config = dict(
    num_hidden_layers=14,
    moe_layers=[0, 2, 4, 6, 8, 10, 12],
    router_score='sigmoid',
    routed_scale=2.83,
    balance_loss=0.0104,
    balance_bias=False,
    vocab_size=27858,
    norm_eps=1e-06,
    optimizer='soap_variant',
    train_tokens=783400000,
    max_steps=5977,
    dataset='wikipedia_en',
)
Below are experts of layer 10 (counted from 0) of a mixture-of-experts language model. Rows are named gate (a neuron's input weights, with its number), up (a neuron's input weights, with its number) and show model dimensions 0-255. Each number is 128 + 24 x the weight over its row's rms, rounded and kept within 0 to 255. Numbers have three digits each.
Before each expert's rows: "mostly gets" lists some tokens that are sent to it at least half of the time. This comes from a sample of Wikipedia text that the model never trained on.

# expert 62
mostly gets: ")}, ", "Died", "NCAA ", "Lemmon ", "Mixed ", "Hard "
gate2:142160126125160072136125090111142129112144122092116086139187125111115137154128095118134116113137096102129121162120116122101109103123128115123143137128100130117137113125124135148105149140138101153135084107147128148079139125121073155118160103088130089123129147072100141125117121148111156148115119102106172106184110150106147129183151128171156086171102138153114134083150153124064079148147126122097109144111123118102128168139114095098166142134118132160136098153152125164144115125139134153129135107134094151124091134118097161091119115147153139105136169159133147106118180133124143124125112121156140102145141087164101116147150150140141108135138127103128129141103118107085111137116133113124059111191131120104122168119097115139146139109078171186158103162140139141118126113169117
up2:116156091140124123161142132128128129153127131131115152150181125084089173116135164117122111151149147114139098177128125105154108052132110123138167145102162119150115128125100146127134150089093131135175136103109121168116129116150124173123121090183177097101135136121124093128129135143117105101134123145108107094134091093101125076130144140122140099109117131100147112160123126126102180159115140184164122123177119172112106141111138127140138106118164111156131127155121146118137142120150123138161096094117093169132158113140134143111170153189136106145121103150120145086127090124156126144115153108090136114141090121160137126128133152168136113185101140125174106136125127080090093099116114122163097142160121098079162129138125145114118102124129146103153182114116150125119134152123139
gate3:127116129126169148092085182137152165109115150137124137138124139112110149161133139070124156105157126131117144122160132122135145148188125138117096133163144152080134111143140112088102155116126083084140108132136124145100144136114132111114116143154119105088113131162129084065127147111141163139130135121084092165108092120135121092146134150084130154136167116118130143121125092148131119109075126159068112133119160147136102091097135166120116141102119096093118144156139124126135110121096138104157120134102165137155087126112111147111126142109106133135076110090160187121101117130116109130122152170114172152134161166144158115142180148156141147163160140106106120064109122152116130144126114099141142128101120107124134141111107126158086118102160129167140085161092132126110153152104112
up3:133090123169168124129147163112086139143120155158142123130159115104106142133151110120126154143138138082112153152185132138111162120121141135130163125159109179096136109174139198095115127122125152182102105119103139117099145082130101139131168145115109172153140128103135155123134142133123132119105136143092129110122133144152107182111122150163153119142153150121108121109092133135111101103115144115098129110154120114150156108090171137085116161161117152137104104118131095167117118129104111108093114120149134113102123070154125129085143148130148067158105156091138119100153104171125143094102071126131148143154146148152122099091090131142142157106065121147146124158151111112137115139106110138096121092174100130120130137145149136176125163104109119098133128155141088146128087121107142

# expert 107
mostly gets: "    ", "\n        ", "  ", "Upload ", "Additionally", "Species"
gate0:109126148124137139104110123141162123128131108114115130131132149121120136150126122120138128157106126099132107111154119155120120165125103102128151068092108136149148090119138127096141131104097105063121139120142055135150109117146148120152106135117182160156132145126102091155138123117173099132093136119105171116163075140159098169142149133189139147080131100155159144138170122143093081120120095138121180180115161106143138122141117143154114130127134127143080123135131124134134110126164110109153122123094131155097161169121093080079098189077176166111143072115102111114145129131114139160108163149169137121134123120108151147113107102126111150133114116129101154153147165105130158114112105144124130123133109110109111145099140111127116144131089117129156146092194146117137124116144139
up0:092140134142109104132141187100164136148121101136134133178123144176132137122149126131127116126101097143122164120091104168123117099136159133108153143139148119079121163117131170144139118127123142126126140113134132173151186168119131154143166109123110140128132092102146127130098122086160176117148070133164120145107116132127167164148094146088174132127135086139103136108119159135108114109140108112137157099140120154129105106092129099141162126156126139148121110145095134114154095108189178107112117108117128128150161110156085133091088188116101138106129120111133078126127125166162100129098129134148105163116108129126091077133082117131119099117192117105146138129112129122099109123158145173127109163105113147160166111134133130109108118129119107138133132196142109155103097123150128
gate1:144120136127125153098153121167139180100124134124124139160143138107202134113126166093122150134210146078101127115127136133105140141094131086098095133111120142101128118126117119147143114048135098103175135131118101096135171134131127122167088147176155113134127105136116111165130083151159117141112093095127111117153123121159118167165152126139129147098135063128118112113114111091146121111107139137106123118156136123141090120143137122126184146113120117152140119105137146150144122136113138141124102102137162087120143115137124091135200127129099146131120097136099099167093192143134131153112126094122119123128137130128160121125134161131087129105148139146167119124142071122147144123131148130118118191099147120137096110102138091125120107100164096165114118142133166112116092145135104
up1:136130150126087127086094114110134123142113120145115170159083133111148175133118125128065097131132148142133153085154150160145126162111157131122118148147152136128123127148131142158134165107121128105125129130133108123156150111131131133155156126126134103138116135128137178125205062127152126113133089139104150098141124090147073132115136124105142092115139094155176089144126124168115153109158129160121132112105130148162094120132132138092107118148101128140124104111164119148183115137111065166143116142163122112102139112132068106114132096118174124146148125095102117095108136095157131103107149193120138103126154105137146099149159105132123140134114136114147117110113139151129118146097099138115155086136184102140072131097121110143106066114186082125122138152106120116138115111128108

# expert 166
mostly gets: "MPC ", "% ", "JPL ", "Rating ", "Length ", "— "
gate0:188140103179188114100145145120132141120138126140142099110108150122168118100118085106156140117145107127121151082133151123117159132096100154113130132177092197077131125118147136155140157074104122159129110138132118089126108135148086109150112136142147134131137136115120114175117101136153149130123096170160098124116127157102133128127125128135096132101101114125123163151142122077069157119133141116127120098090110139122130118111126134128154151116141117144116101127133166114162133126132145039110143165132107108135115062142107111115152146126133079117112099134120122128123137146102124130134149135152124123105171177102136129115082113108150132137137133099138107150146090138135057147151176150110154154112140181128089112123138152117109129098118143140103148164102133136102107115134069
up0:122157088096183105115140136127132158097129119143190078130115101147146122117140114117074117126094123132135124153141103094103136126168103127148139138106164074129122128088105151135117163168122119107134093112139143127122139139146151131184138093147145120122126154085169133149113152134105135133167128139179145131129110130113142132102134122114193125123097131124108100118119078133142110127099189094153127101129119145059149093112140111133096093138122116148149122161123135144118115112131083113125168108167085151123140147127165140154159069134091128161128108152138098160118120140115171111171125131153170130135135100158151108154115098144073130126111105108118151144141130106131157124133164174153149121121117122123132118123140133086103152075126096160174139149131097110147130152144113
gate1:166170156191104142145143093135129156180122100141113120128159178150145135128136128145161169097112114092143116185115131130083145106107158098111133123159145152089149114100123102121105144119116095106109142138121071140129140104101158143121114139143148129100112152136096099140144126140146123182135086150129127110155107096167141163128117116181123140106123088142122148159105162106102104135154142160159140132182096107146130111109141067107121157137138100113151159141192138105126136131137178105101126114134134138133123132161124076127116138086088118156115131120160116154115130164109103082121110114127078146117143087129092108142153141123185102116117103105154130111127113140109130140100124088142133097105075129129132124175160149146110130122164124136167139112122125125134158139133138
up1:091127119115104144162148107117106165161130133129121165134157122131124151135119108167133115123124113186063135119136123127102138116137141050112117075150160114147157109133100108149078107127145128126167129157128142123095114112117162115143143138103156165131142148136103106181136147105100141116131142106171095110128130149158115109105118087175109124116099133107094118104124123100101142115057150096149128159118156132151133155072152083132118123129108183103096156133137115101127111103109084120111079142172100142135156131136121134090104139165102120111107111174131144084109150146140161105160140140156144145105118138132106148128128163158119098129134106168162120165133154131108146082171174102129077111127147138108133131111129105132145129152163134124132154156100129099131116136155125

# expert 118
mostly gets: "—; ", "}; ", "Pol"
gate0:134138124108121166094108109147148134179141173138091152125130140125163140125148103163092114131137159136137119108124172162124160125119098106108112125143126119129134117100135127151138184120129145099118163102154143112123121096128097171065128125138134124143127122120092122116151144109172114121122132164126116140110136080112146124095095093138123133154107107091141085149159126121128138131103145123055097112078140141150120146113112084120157118090114101089144148076083103132114090172129127159129122135130179091137083120110115148092127114122109116119129194173140178130126227134097148119116146125101107106140146127127121125135162110136151125097123112090123117170131136147121162133125089124134144121103123127136136136152096142172162175112128127135127099105130126153094131171133109
up0:110084102109122105170110156100110103111103137177142128104096141105108136101175099131121148146132143139134150187147101156103117132140101120115079124134120132121148110133119093131156089125130148167074099135133173107093083148101147116143067144126129090139113090138120155112149139150129156111143104107125149150133143133141122150158153109124119100148126144164166108081051140139102109118159106112158113144140104133104154109106137173100118159156162172136137136124145156155148091108146139111165123107108125175108161149126104131156147139100115092124188099116119127143135095153119144137135150124143164136134151084106165160122133100118076151121132117132132143115142122129106112135153090105083113102116168088113140114106146098092110147127140148131074149126144127133145142075131131
gate1:082140078126139157139172151142128142137115160119150133176124143125147136109177160144101102109174150123110142119120128115131122135121123103111136126076170077168090136122130103124159123138153102153144135122126135142122114129116169147139147132152123085152100109113119123112139104102149126114148072140142118117165125126093131120124104117161116148156129108115147118114110143109093139118127146095132097162140170106141159137095162110140139104102166191128098132100106141109106129139188136119111120096163129067163116151100139076132141124094149146155106128131123177116132148122099124140140150107136082143096165112115092149136136078106124135131144124136106131143152120162124118126108144072123137172120121152141095062075113115129135144083160134144143127123096112098106057175136127
up1:075111142111126117117106139100106128072128107128148098164169135134120175123136107111132130130125126085142111151140112106152109136142140125135169131126121093137103121137102079137142101127156163102103077136129131171105159135139109090086117164140149100102128085126134108089154167132144152120151094110124154099162144158195130163186125137108134144082194186142118135159117083105127140140137096131128181133167164110165102135134138147127107123145152109092139118094132139147155157125136135146136138133142122107143149083161113105110129098145148112143159072091104131126114105091141159122125151124082138106156141145113118144125147120109159140121140120102101114088108106133139153090142130198144140149161082135146098142141120139109131115122127089136152134103149150107141137108143105

# expert 197
mostly gets: "🔨 ", "Animalia", "Jin", "did ", "Sheet ", "Location "
gate0:151157124138111135118113102135127128119137149144073162110137174133121172125131102126137093120115172091105099134070105095116113140127086145085133138117172127155170145101133124117106097095099138112155111089123091146129181106103161135117100103131142106126073137145168127131142113134143128155098127153111136127162148156096165139122134140160082145085160088071194110082148173108170134131126160096144060108119132134124114143143115096192136108147137086157154140136137138125117104097134145108118133135108165125128157080143129111129120143124142133121148154123116123138087113135117151118155125110116120149131107133095139098130127137153180083146141133133119147128141145134128192160135106124149127134139138131132108146108114120136160121103137123170099151121125173125078099097129099
up0:171102144154164124092119125138108104140120132128137123160096145130077176103145117174118123115101108136132130150167121154134123146151098095159124088125152124138090110129144128115126142096066115149139113122139096069158092061115147121113161096120116172121131172159093167129101118125110140099153152159171130123093134091144121171151158099102124108149131120111103111169093110145134093120097103173131156138145141133150165160093119109135107175157141097129101116140133172142100107148151164136177109124107107157117117122147107151114118113105144108127131113189117143081155158107119153168126108139101136146129155103123130141116146107126179105161095120126110128146104097103102143138161117090139155116075105170102155120118128130111123139131129096113137101131121152163119126108129117
gate1:171096172153088180161109088117109166097165122171099168133143160158132138124127147147113123128092146119098093119130117110135123117113127148115137101147126140136109131150133130106097110154093111132166129088200133109110140166084161104144133109103161102104100073142173137116140100155150148127104149112141133092131120151126117121121112114087157106161100115145120142143101133144123140144153125161120112138164150130126117116158128122095162157144099130140152120165107150115096124135100117148133132132115123139177165149129064150119133092138130147128161152146088151113112098120068098147187140161129112111176151155116114119106140144113083072137142117099098123138125148179140102120134132107167115132141163157135110139117113127138119156111129147097129110123092109122071095121122098
up1:108117148073118124156116100119124158149130110153088134117155135130129061157141112102129205123150096114115131121136150153102121133139155118151125119166159099118125165133135134141117156128156142120112129131115156114124141142122141139132068123137141120128128110130136105130121145091101120108132134121094131165116141135138121072094121165155102143136087161083105112170151104170123115144132147130122164119122135123080128087120083168080115131147134125162156123108106141108161134144089108164133129132170118167131104172088148123154082085143089141098098106104128136112138097162140117136129170161114166100095118143132122129148089136136108148112124128130162117122178111147128125094131140125167135145173125123118166087168136121109096150165161102134163060156151141118141151155157156

# expert 10
mostly gets: "be ", "been ", "being ", "remain ", "are ", "become "
gate0:128107106102143123100101126112115115103167142104089106135122135152160115141122102109128130130124144104123086123120125117145119151115098118094142071131102168129121123159134098149077167145124116129106070156165109118148183096123128132110088090134136183105102151163118114093126136156137120102166119163150124123158114128133134110103128130066103127108138122129113127134146127130126149102175123108166135123093072125132149096120113140136122105081105132112139141095172156127113110139127134167159138094157155142146123111103119111112111123154139192149120139123124194060116143164149079118158131101101122122115151150111157171177115158107106089091159134138116122103127131125131119154141122164118095115107133136124144180131119085145117113158132184123151108078158109125118139114151120
up0:135123161159094127100119187089143174155124108103127116097150129144140121117164122152157090114150100148168145151108114121119132133124136113147102115112133093105120153125104072136108114130146139097103162144120144185155095107124145126147149150122154131129117123110166136114134133158132156135095145137153143102100169125085121158086156117144124123137140139131187139111191176114113150151129087152112126106128128156179143115154129089120100172163112117119134119125086110122158129107088138166069086121145130135143145142124119114134111121073127131096147121117133067157117131129161119138096126117168127103133158095091095122113093130099108150102097166155143117157135140109123104134113142140141170096151090150112127137139161110167118157152129105150173101110137188135145158156130126
gate1:072143149100150119141125130140114166094108175093120123114154184153109170181092122101182113129086123148124134122146132142144114138078114144109093117138108145156150149077154121123057153117111132116142143114146123139140167140125110139170090109111106112125104116128129131108093148121117125129142168120142148133105124112177116124108104106103117130117148125126147138120076138099167153110116222132146146118104094128136112082130105090160137114106148152120133163139108146120145143134152141136173135129143130113128093114163140119138138150158089110121131121101135125137100148152149186115129145112126147115150134115142146092102095158119131180098127161138125119086118110141097139163131133124101132046095123141163125111104102129127123111133085137138151086105136127174127150095137138
up1:139158131129137128094107165144157119111091136086043102125127154066153141118156135143143102149114160114120144126172132111113134084165128107112147168121128127143115124147145114128058154145136147125137097118119139136149133098142111129151160139130156167132109109125143129128122167149115131128144090137125116113097142115105100127123115138169088132092127149148151125119072173121154104129104135135146189151167125122139128111138141174180158146112154099107133133148127080125116168141113077144116126096127081128131162139100134128150121128109148145097088058114143119106132100142124175132126100138128152119173077081115117147160121113115148122134156158141110139129129113076141143118095160105094143141133166100201143153145126140113101120167115160127140120130130111149126133136107132

# expert 23
mostly gets: "\n        ", "        ", "    ", "mathbf", "  ", "$ "
gate1:144122093141119108119107128147144151119133130124093102102170152182150098126095090104155152155128144115070133076125139153122158147131151152082133108138083104107139130122151178136117109134155143133118117144160124090112151113083158104124100130152138116182102128134109083165165139148093089090111107144140110111087140118105140118172169104089139166147114155128138113139134149099155110115125164110116141162111132178118119105128137079094145102093144139094128137102180116101111101153111128144139107129146130112129113130135129091140117124120100161171104134190095171139132149143133146103153139098118106131114110158142175116126153127112111134097132108127129105115137140134109095141131133058123117101106146138111129148154130111201096129152102155142143095094104122124110106116141094
up1:143106091143121124154135137129114096113107112125115104114134130157109146107110133140112080098118147154117158125131128163076125153146118107131146100077144099092109150108111160117091134155113130118122126132081143137158101134126195170159113094118107119121110128133150139157103107142142147101167155137114127110124105115086151152129089121139143134121138130116133120090099088187113136147097176119132155141143119114101134111104144160159129129143139155163109150127135132153147157099172112159133118109143123136174126139098116109119118117148086152091142073126117135152129108159108136125111143124134183125155178125201068134095178137147125142124160135113128114104147153179089121127078081128124118138104110090111121086142104131137122160106111132174169131088136128103144153120181116
gate2:140142129151142147128164114123166133094112134143151095104106136107137114134142183116171161135128127187131147113096143114108125146083107132118133125165153135131135107137119102136096171110130112118186148121119089117149112108173143069086131134130129143135135146088075109135138155095139127124122104149135116109131146127109142157165142134125071122115127139111127131131125152131136098142135147137143108107134093077168096121155121165147160134106110095131112124071164112122136105141138116158153183140140107112097137135105121115126109143135122072115143112067139115162104141141143094109154169158178112113093119131157099121130108139112118144117135139083199116130134165114155095150140139125173153127154172122124077131133116171116117127140159118114115147099138099145093152066173117
up2:086133098126146094142106127151177166150155126106117130104090124161110115128073139133154114118129157126139138127159156122111110071110119132101167085109150082122140098099127129140145161162101136124176130153140106113099132142116122111158124096142118122121163167117135102192162156128149071112122066143143145135148130163112153089130176132174138129115098123128133143123174148115110147126084133106144142139121075168142126135149149108114112070138141146110148145116096120151119108139151103140097140128133103133154123168087128108100145125135129134087127109142132144151113140132137135099081121116163140130138144122147180111148134159167082136123110109132101113121107141155070098136092134123145155142100074115102109141145094084150147171123102154111115134139126165101096140161119131

# expert 59
mostly gets: "Succeeded ", "|", "|---|---|---|---|---|---|", "Loss ", "|---|---|---|---|---|", "MF "
gate1:116162158109133098110115105165154129099117126115113159118162082108121122121159106132125156162153147096121129116151142123150173101149123172101103136114131102124123130099119121112099072094110109094105152158131106119114156115151133120160104137156169090156119138149140121123130113097098145142115107099120131141151156148102140145123121144107166134114125104112061116159136144150113100139162160154129160100138103123166115149164122136147146136169171125139097123133125183107106070093102140131104107152139098148150130105126112140081138107149132124140145131138206124127088103148139141107069116201115151088139073132137107101135123149172153146116123132125154123124109133139099125130092096138117127146128152118165150129087136101081130177128132165139100148141159116145148122137145078
up1:132182173118118151123122124154104120180120120135128143098124135101131105112149108156117132133108130126114128145110115127177165113104171128153155133126092120163090134117100132141098100134165094078108137185130155139067116185179144133140141142136148158102152116110100120132108158140100136127122102108104111150124120153130111117126144136160115120147142105127083088081102141108102150179127133142085144111106147125106106127083123084101128122130124090122148089139135154087084098117131130102162095175177086113135168118140138136133127122164137156124126162159199127145143105148154167088112112147118133124119127116142129152113158150112138117139114126125130112127106112117147118090141127143158130146111123125151154185141181101127119145125141188137125121114156137187154121096107156
gate2:148132120117120156101132136127120167147110109144127139143160133160132121150142114128131103108093067114146127134087126144160082099137120125098134131166127112143138126125191108142108154098125102125112133116135151118150116121149122134134113159102095130177092143134134133117160100136139109153093132151107133164130131115146145175129097125196156140095124105148154151146104128159143178131139103138139136139108119126178137183163149078132127110149178114094130122143121145114139154132117129126153186092092154129117118113114125152072102121110142124089158173126136141090121116104131134111149137090106097082134166128116155181111110100165155138099136133138115167143160150131120184155118161136081108113157101110119112120067090164142090125124104143123113106113139118099082127127178114
up2:149116114152182116083105163129150088134140133095112133086070129096131130104091141140099117142174117135112136150132117133134141109103094101121132146112148139124106153117094110125143116095160143089128171157124138167168119183140158110106103123147156129152157158069141143142086144131114154095138134119137110102114137112106127140133123132100113105148091162152085071058137108163157119145163147166103109076128130123119110131145132137096111173145133116110144103115117133130109123123113126151100109153140128117110146138157142121171130112174080093155085114129157121136123130146120129109112103135147162116141116132096155115182152160137128115125109143097143105102134157126146158115174151143152143123120145108174123145097122089114118126134153117173126128147117138169196112083155102

# expert 216
mostly gets: "}\\", "Don", "Additionally", "\n  ", "Bron", "Kitt "
gate0:117143158130147131114154102124106149144135121121139115110104153147148142115135123167162090115183131120083117143130134136108125144100140148137162108093120166100109122099110169176147151133089133126142151180140106074126111072137142103079112124151105109143110150156094119138123149143156131171118151126107184123120108141091160124119080119120120151128159125145150156096144112107115114125158104131196183145099119179123142162071136118099127081121127108125077117121128111143132112136083117126150193142116127104143166113150109139112105110145103135111109086155123154082131115128156175118131149109140160118130131109085139104133099135123089123125155146116113129129132089181087128140160123111156131107149125142084125127109133116130095171135152148115130134136132160122093084118132084
up0:132115093123094143139111103139146116169122124125138130144143116130061108136141150121154146109140138130130180158121137140114162137097114120144145124075113161149149146133081131069069127160099130141117145105112131137105167096152137156171100126161146164110130131109098131127143125176143134135122134117089122127167120138152108139139096140106116183095153130106108130135139103195131133142147130111170176095132125112114150122162122147131146190096137106143122101174147136120128113115081116114126116119116124125134123167119135122162128160134118066149141113058145116143134085134096140158128117166113117137135143185148143149097125152085152117123118129130121127077111154137125158140065118141113146153134110134161139143111122167151107108131134127131177138145091156110127106077081123
gate1:133140196177132109124097123113145149069128150144133125134173141121153133156148121111147118138106138141126140096149149122158129129115093119100138130115162144214127117128176116135124148100103103174098130124135095123122116130122162145099130140111101102114106105108142138190149107124153172102116154114174145136132115131124117142086122137161107133119066096133127161165157179119126087113152152114115125086124114138176124117116106132155138136130093126146072148111139127126133153176102182111093096108127134133156160110118129090182129132174101106120088118123112114116133129113114138121110107085107116124122088125154116161133081097141129117151143120153079119116113151111117084146108135123126134152085129097123105136118140109120124138107112143115149109147094174164103134097106081
up1:153111134158108154100125137126172104151091120136132109144140127108142120104122159111154096140152098127135125129148138134105167125118154141091132118116129185072120139112116140199117132106174145133111155168121124116124151194112134107110152144121108182174097137165148148142102119114102096104145140130103102135151100160096125145116098104118132152146134102087104114147145147110141094099098129117096106138124155124165129139113103064154117150119144096169141151131168155138129090092145198125149108112159122156097126147100142106112140128090081129086136074120140130095117139136133124115134100152165123149121136129122175081114127164133130109084168117148171123144098136107109107129148092108075147145160138130141110143091151115160108149126113137112102107146117118153129110102155126

# expert 233
mostly gets: "%; ", "}; ", "society", "meet ", "−"
gate0:121152160137150112120149136147099143081137163137140138157157155135098141155136147145128134115173149123137135155123154073150131142073151124109131110146154145145110147125167094172124090124105105138093152117123136162124121109106101106091164087134102119157081115144113137121166165177164115101132111101130138170149114116069105091146106111117169147137139110126139133158160084149134135110109169109101146121160157144098101147128090158130126133101163140156088158134114119130136099101153132103107136133087139097147147142100139125150101085137105106082135111148118137123123130135116111137158116140111093106150093111109121136092182085083161096128148124074130127088126111118118130160102102116126109180111130140120143159108087132134145164147124125131081122146121198116119136118116118
up0:175115146117166100094118094068088152120150118179142088099111145138165120115127094140180169122144125108169144181163144129141088119159112146112135114100132106121162128116132069132066095138136162127128125116126143090122099103110169111146095152116144096134164126159169147134126105145055121080171150123084153145138107105139110150130143123119105117129131121119143106120103130112128138132161115104154162125128112173113135130109169106163131136129165111115141135167144135100122112131104129102149115142112153118133130096129160097132138151114152129129130167118146125128115130097127114156124117128153141117135182127125085143117129156118092179115093114154128163100132146108126157139065120138102108141125160097142145098090131116090124167124103127100152104135102088175102126137128141
gate1:130158118119090081098157157180111117097097107126079119165142146102130139153137107071128111150139176185113105117098122131148131119109131153116137141146114118153107172135132170125086126090135100076137154138127105123180156169112129154127183117130135139110129126081130137132126130107157134122104148127133119127134117123120139121121126124116113098110141114150156128120169118142185075123157134146112163146100120135127162119175098155116131115122131178132149134123098082173146101130123124140114102128172165151124150117102109119095120105160080074098122082143134150139136144160109115117176107135082140137140137116151141132099142127085119111135179128104146115123138133137147128144146125149105133156106088081157120130128104148153093145098154124127147176132146134077069120126115101
up1:141116126104085144113162164133098133184097108101144131129084088141127119115126069135121154104116112128110138107090116121186077079155147160134109126141126157155110132115163186146120100130102110137183094096135115096153147104107146154134151111165113121119148089125125175152133069110154133170100155156099137166138116156147154157086101153124114141148147121133124104162125138131123140112141121108143098165144103098119146115117134152114128157150099127151132111170127151114121173145136094171122070138113130106134128147096131076138126144109134118104095087160132098111132122132164135076109118111117144122118158123101165118153139151101092089142179128145169172148141128134139120150112148114114140151133109127090131103134121146159121119106138133130134190126123087146135120131149118